Below are experts of layer 4 (counted from 0) of a mixture-of-experts language model. Rows are named router (the router's row for the expert), down (a neuron's output weights, with its number) and show model dimensions 64-127. Each number is 128 + 24 x the weight over its row's rms, rounded and kept within 0 to 255. Numbers have three digits each.
Before each expert's rows: "comes before" lists some tokens at least twice as common just after its tokens as in all text. This comes from a sample of Wikipedia text that the model never trained on. Tokens count by the router's weight.

# expert 0
comes before: " |", "5", "1", "6", "7", "2"
router:125103115146120154134085137120176126130134117138127149116099168098160163113140089155155144141118147092147167103154135126171093101134106097116136139135133081104152121156119115112113126122145148
down0:129109119151147139144144106113119131134135150099096078174121119113084099132170122138069140148136165108130139125141058123132138100134162109136097154123127145124102110161148122142142123117132139
down1:146169142166131139107138141135108092141129096153102106138102117122118114128113138145157163099120134175091163120104142090116174163160128149151120141163107091104141119119099106088161109186166148
down2:170118111104163164161110105125113120114109103085140117152092125111145114138098160099092168149101133126142108125127103157121152070118129138149164118129118143143115141167166156117126131131122139
down3:122150112120160136096094121081161116129160121126113172154145118082092122125147131146134181134142113141148107136124137115098171146154104134109128147118158090098139113133121140114175148171109136

# expert 34
comes before: " States", " York", " of", " Kingdom", " Carolina", " States."
router:160123128138117143140114095106134083145112126102154124148095163130121118125156083103068165161130148138115137108080126159136120166076096099128088173134109153113118126064122187148136123117159133
down0:155122111147130133107135155088138132138115130144132167092141147093149164118086071053117173124121161154156141124098139128102138075091121151126110153123133130169130185100129141110176146135148120
down1:121146185137101128117144147126105144139134122107067118157106130151087136119111120092125182163137135152103151130129137155139140102075147137163121125131101135109151140129136142102133141130165122
down2:125108127139103122128144131144090125113090142129146135107151146149105122091137138153118102106127137112142169115149104128084161118130159101127171158135118123144116176105116138145130124146110127
down3:143124097111169113122112142085122158159120132130114121159139112104113114135122107153115140158137129132155114136087121116145141109170144125096138132097137126137105086086105126145129137098135137

# expert 38
comes before: " the", " a", " age", " its", " his", " their"
router:083162078102129117153153136113118123115115166167161113130182139119128141121093142094145100125084108124140158091120148097120102108126102101117128122166123077115159131115155149110175119083127122
down0:122126137122117074109157133139157089147096144120111101121094124086143149127129112124115156134164122100112129164070134120133121132140157164104104129123133126119134112113150099094134118117128169
down1:093159137135152125138115097149111151122129147091078106159097122125151121085116141109143144091133117124114141134151186134131090133190107179089141109152091139119105171090145127156132079121164122
down2:122140173137116092146102139122142126110108153100168119145104137126116159107100132119163117113159111114108141153127124142092106115138121086141140162140145126135128143134142136111136134151115118
down3:138128157151154129131146095107115145156080138128069126149097126126148104144114119196140148158076182127084127156121092089127146088142120141136165096157117112107146135132141140125103106133153120

# expert 67
comes before: " the", " birth:", " Representatives", " a", " C", " New"
router:151138086122128113111128100121106122156125159111148131156146134175165133116108165129089154135080118114161129096113125080089136095121108121121126097134106102116171103116136140127142121099085136
down0:122095096134165128120197127124151135103140125142136168068125147165170111158110114154120108140156100157098168130103122104115151151131107153121133106162134096100132165113135129185111151089115100
down1:114060138121161145157098127131105127166116111088175115118161079101145122132138153166105171159113119127104116120152088111123169093163123107132100124133151105154115150172105157114150125105146108
down2:135165070134136115147129091138168103134109125131111145143160132131154109112108162096141137121152080119134139118140116157112111132087138156148125141135146137119099131057149129136101138125110142
down3:142141146093138094083097132116132119153133130149122135132130143150113164157144090155103126122116125144151124071151131114151149104124118164070141174142167092110131104117129141116113149091147139

# expert 37
comes before: " |", " votes", " hold", "_{", " formal", " overall"
router:111138140166137118199133133100118163152203144104140171103125138082181155115132153114126139097073169121104110114182130137158123086160120115134121151123133121111122135109134088145128096165162125
down0:143133112091116154125124133148107177124148112125140142131126070165131132144123132131096103092110146099109107148111128112072137128143121140147176124155147124124107109108112165120141060075170116
down1:125152119176116124149162109143110119123112124106153136119137092157148131120143147070098186116139097177114102163109112142138137160116104146108143176124104136146161147088150128087134123088133096
down2:128145137116093116114102117142150114149189145108136156119123148138122088169093115152133146124163108101143083100123151115159145134142101100136149113119139117103112124124133113115189172124095125
down3:140119147168112137133128081119136153134146103141093098121119147103177165153107148168082149147142151132082126113139102141085136095122118151126165141131104104123134129147110137092155117125166108

# expert 20
comes before: "|", "\n", "|---|---|---|---|---|", "|---|---|---|---|---|---|", "|---|---|---|---|", "|---|---|---|"
router:146131094142146137119154145087115141143161126097128148118140105124167148126089097148152144095108110147125099108174105109150119084152119102111106127131137103131134133120094082118128103191129130
down0:097146094141127152120108169136137106096101104194113120111102146129122136154170148146131134165095142129117122147110148147113140134111072139120104125150110127119144113118125098129155132117144157
down1:132149143141148155143133116105106126141128081106124105147048099137116083090178165130119084151124123108128116132176101141164148108124084142137138131132165155105154112173181128118109120157180121
down2:115154132104121118123108117123147108116116138089086089095114140098159147164137157112083104177137115150183141114132078155143144149179131136133083154173131095108125149145127125150161150149154105
down3:139104114168140110151119135149110151121149104107143170089128145125128146124112089140142132144146142130129102129157124154168140130131086130128090140144119143136142169181119116144115123145158150

# expert 24
comes before: "\n", "us", "is", "e.", "a", " is"
router:137156134128153131074099165155136138129158136103172095115129124162123116101148156165139130141165143137093130119144160120123114127096142136158143082143139131137076087161152122132131117146143146
down0:138147123062111190160155120120103130110134126122132148099089139096173163112153139156140122133137121122123081105142128108102128100143113110101146157079110114191146135156148120132131147084112173
down1:111112122160113099115160158116114142117097147123134128122115131149118086121118146139093107097142110175164120131103093126120112103155141097112114119114121122097143100157162152147157099125127138
down2:076121162117142164106130164092156097147156119157140130137125109118134160143140167164113114169152132138125125112144191139112113123126157107149129144152111149109111130108127134108121168143132146
down3:117192122163141113144126098141092114091137179119140098100132136127131114157156161162126151109108138132112143142105085140118144112121154110138147160150198124141126101132125125156156106081094132

# expert 105
comes before: " |", "'s", " was", ",", " and", " (born"
router:127138161105113163092096127116122137153149123079147109116129130133109143127139147111130130165158159106127154123159141155141089121101143163151086136169105131173118119128149138143142113152138122
down0:155109121115130097119110125116123133157117141155131138165151133111103157154120118137085165099125136118142127118099115111121061152122099117135134105104139142097122151165116130144170150119140154
down1:105100086124097093161134086105162121117148125130094128102100155106099104117127148157085140102108114078140123155152120131148082122099110170166144116121091102140117093134161180124140107129099143
down2:126118130167107153151136126127175128063128106116123121133099134149104093143165161150105099131119139096147113097128119090135095143117101124088137175140133081124118095108117114115109101131135119
down3:153128137145126123129070133091192085111100153127134133159115153137123134190157097107138089096112168133116123143081093167135099122110133119152085106126129064105157098113138129129138108145146118

# expert 79
comes before: " |", ":", ").", "–201", "–2", " –"
router:147107100139114174125120142097169158138136110116129139123098184101136142132112146154159161125086149115101141087178128170177140081135123111135150094137150105131171155128123123133124157144131193
down0:180099142167093099154113145127141124112091138134061163134111157135131114114103155119112098145110110129100130138132116140141143139073095108134137118134128130184111149101097063184091078125072115
down1:111154124123131128116126114141116079101107094133086125150105113171117115119149135116121110114108129148114127108094150170148116140111112169101121120098054174155142114124148118128149090132093109
down2:135137133144116149102133120103122152148130118105108160116092179064090085153108100138121165116070157165114157122104128183149096139126141145130152146131117108131131094128148143145097097107155123
down3:114084130154161122135104118157127136131088092126126113144092107159128126139135139130172171118137131120066129150131145091099133136133121112109119120172058124140150146155099130135128143135103140

# expert 33
comes before: "′", " |", ")", "),", "″N", "–19"
router:131123096160110150132129133099140122152140132088165100114075166089157143126135109150116147142083143100110144081158137176168102109115112115153144118109172099117156103137134131124104138165159180
down0:179116196141128119082170121154116117159102147127138108101092111119131137121133162121115126151127146168087091142133102113091133138112115121159099124122108151134125113110154136138111118106148123
down1:120124094091106116132138127150123143136122152090141144148161146099112113118154142150123162115139086160121062137109122080136156101122115147171125152118069149109126118126182137145120109125127165
down2:075122158141135177102105127123145133111136142135133128136136124115086134122112126121161134120144075079125141121153156125119146153106104154089121127081104093101110157066093107171140127161127124
down3:148116127116152163151147095163113136092159127107156096101069112123133129127093107134148105085102095118099144134134089109115127130107149135132106160096145135156117189114156131163124141116129150

# expert 72
comes before: " |", ";", "\n", " (1", " (2", ")"
router:117120084125126140171101087120158108124156078109121129110147184125148168083142127116098115130129134117108146115145120158155095094117133127097146158111137131143181102093120125151122127132118136
down0:115158134166120115134103133110117148117104135141139141158125109131164101139103123100106155111110158161145144123132089164144144111157114136140113119136091144114107112125170106108095175118108109
down1:144130111128108054104124126102109151150106103120122154128111180072132137100146134157103153102126103135112112117085091080118116134075148124129145105104133104127096187100103131119120150132137147
down2:140138124168151148127138114140145161132130118077138125143130172091134084170124109155108129138131169162120143074134104153159168085160122081147137099127133131151130111144112140124144150142130107
down3:091100158121147143126099141095098151157098138105107129159162071090139130092137152123162097116118112125121131127152112135113136144092114110112127087138097129111130132114144133165136127130129149

# expert 3
comes before: " 0", " ", " 1", " 2", "\n", " 3"
router:112160098066124116158118149120125147125136111125114137125159111149138094140112126119079081142092113107147137125165081096106121086153108116152135132091170143167117125125166087123136163122118112
down0:119165146141119120132135119153092084180139131171115098120090155186128098107140127153104121137162177117103169128123139132176149135128135105119145110147125127127118083098150150118117141101151148
down1:128161117125082105141132125123126137147158085173129132158120156150120103075101131126107120171131164070174106095124167118128136175151157106149119109133150137133135154113150155138124134124111078
down2:121137149147108119137143111108131119136147124117104148118126127118200167080129084136085133105129066122121150122079101114122121118155085109105105123139114140122140130153143109189101115157146120
down3:144144083120137130133144133134100119104121102135144138151133137133119158138119138149119128140089097154114153104111122127162096127160138103115167125144123086199148148144141124112108146045124099

# expert 123
comes before: " of", ".", " in", ",", " was", " and"
router:110148130159108103173107099084099130130174118131144118102083165105144150146176142112103133160168117140095094166113144128177105137107115092097101130119067136169157112094134163109148101148141110
down0:113099108113119126142123155134142111129132091104105121107129073082138143083157117134146173176164123120137108118115121123120092124175119095099141077065113151135152072149141141159122147116104152
down1:109108088164160091144148114154062128127141121124127145077112114136120116082118118147110115160141166146084125109093114139159134109132141138094120124136133131121094120106130174141123123169162137
down2:113098155107103135143124147124112095146173121094130110144134089133153155147106123111119127157116100120107103117161159169125189122158113124102104144072144132145115134096095135181157159120119083
down3:142116124052154113124105120115132085121051164120112135138136139144107124105094108145126147156082137128132082135096162097121097158171112151119149101127108133148075136130124153136116128165100128

# expert 46
comes before: " of", " and", ",", ".", " in", " School"
router:124126175165110143125124082088101130140117102100141121097128169133161131147142150134085113183141151124155131144086132117139086143122119150095112135132105132143133122085135144135113122143134109
down0:138140186122125113111098097145139126131108146129188139114111110129150131145114078113124101141157157135138125091134158121151094145152138147134130125078122148091125121094100140108138120182143105
down1:136123104144106115131083174141112137092123148133150125141095145145145116101163123159133192144132136127145147162140120077135103153155136131098119142129121131095106144161112129117126159136149130
down2:167116167148121120097128079164079126091116151103115144144122132117104101107144132124131121121124125137129101125110143151150176116123092109117162077097098141104133137116113081154096111183167159
down3:140148114124153124154154139134151116121124098140080123131106153139104117140094111113152116135133129145146160129104134098150123162106126157097123084135161162155119118143106130129133138152123110

# expert 6
comes before: " |", "\\", "-", "iron", "<", "ib"
router:132131151157163092129164156148123107154149134152107126114081134095148081106129093155110105101126118107124131087164124118142125125111151166114094122129162091134167139172145077130144118193124167
down0:127156126142126098125156090117097130118134144138137124117088171146112114142106148145120163148155100158140121125105132134119129103153101118113137199104120136139137125116076140126093124082118134
down1:109139133134132103123111160151131110140120085130100131133145088154121106131157188125082108154095144137125133148113146126120155055093081145133110097139082133161117135129132149139155091110123137
down2:165137096126103126116173116142116127135129178116098101176120126170116128156124157101105121186150131098102103166107135142139120122100106152098086110155115169140120124081153153140143105166092144
down3:135134166157177112149153144115138128108120150091112086143110147147156199095122118107137123129125150138119162132115111111186144149149108102106138135104147128184143157163161158148103136143139146

# expert 86
comes before: " |", " census", " –", ")", " JPL", "–19"
router:129145103134106169140126143115138128159146123138140137115108201095155109141156128151132132125094133140107147089104094152162112063147080095108157091138129129121154109074143120134094117126160152
down0:115145092125094168110176091129087134116132066172095143101122124123129151141092190094142128122128137142126190128156121120090144132162122148107134178101132136125144132151134095146091112115146141
down1:115142115141102131141104145128079097160085137143070159123129119128128129147117122150127083167107111167107121103088112102124139129130120146132139113112107166140137084150134150083096118110153155
down2:130132095101137118110159124107101130180106129155152104141129104144111154166112132126167087172130110141113153129095157107153151132117117124144110159141159162153096133148147171154114171125111092
down3:144139140113116139115150126175114088119132096152153146131157110125110157159137101108181136142146124139172141137110167115175125145090107116128123164146091106129152135130100110113155149130134100

# expert 32
comes before: " /", " |", ":", " medalist(s)", " medal", ")"
router:124098101101134081156114076077134132114117099083122157105118180161191152112123139114108114124141158143117122134092153114108114161146125112153139141155146149134125168101103138134084129129128161
down0:166137179125107171118159143130154116143166117146198125122134146108106135157123204137150115131120124128088131129143149128121156126122154129137127156181125119099124155112117159094117131144105128
down1:154108135108083162111122134106089146142170086156143125179142091099154110106131125168145186119169106154131066143145126109109113114135173092159132120127110160133112105124117113126106132154128156
down2:160108094117121127115121149108129092139134125113100102102116145114126130117158110109144101125092134119121106154131150057097140147122125076122092156110143164112143120085124137114154150091098105
down3:119124091109108168122147172132143127107125145076089122111136080170157115124143107114151160124170135148107142120127106142149142136145105102112149109120119077112113136117105108146119085162183139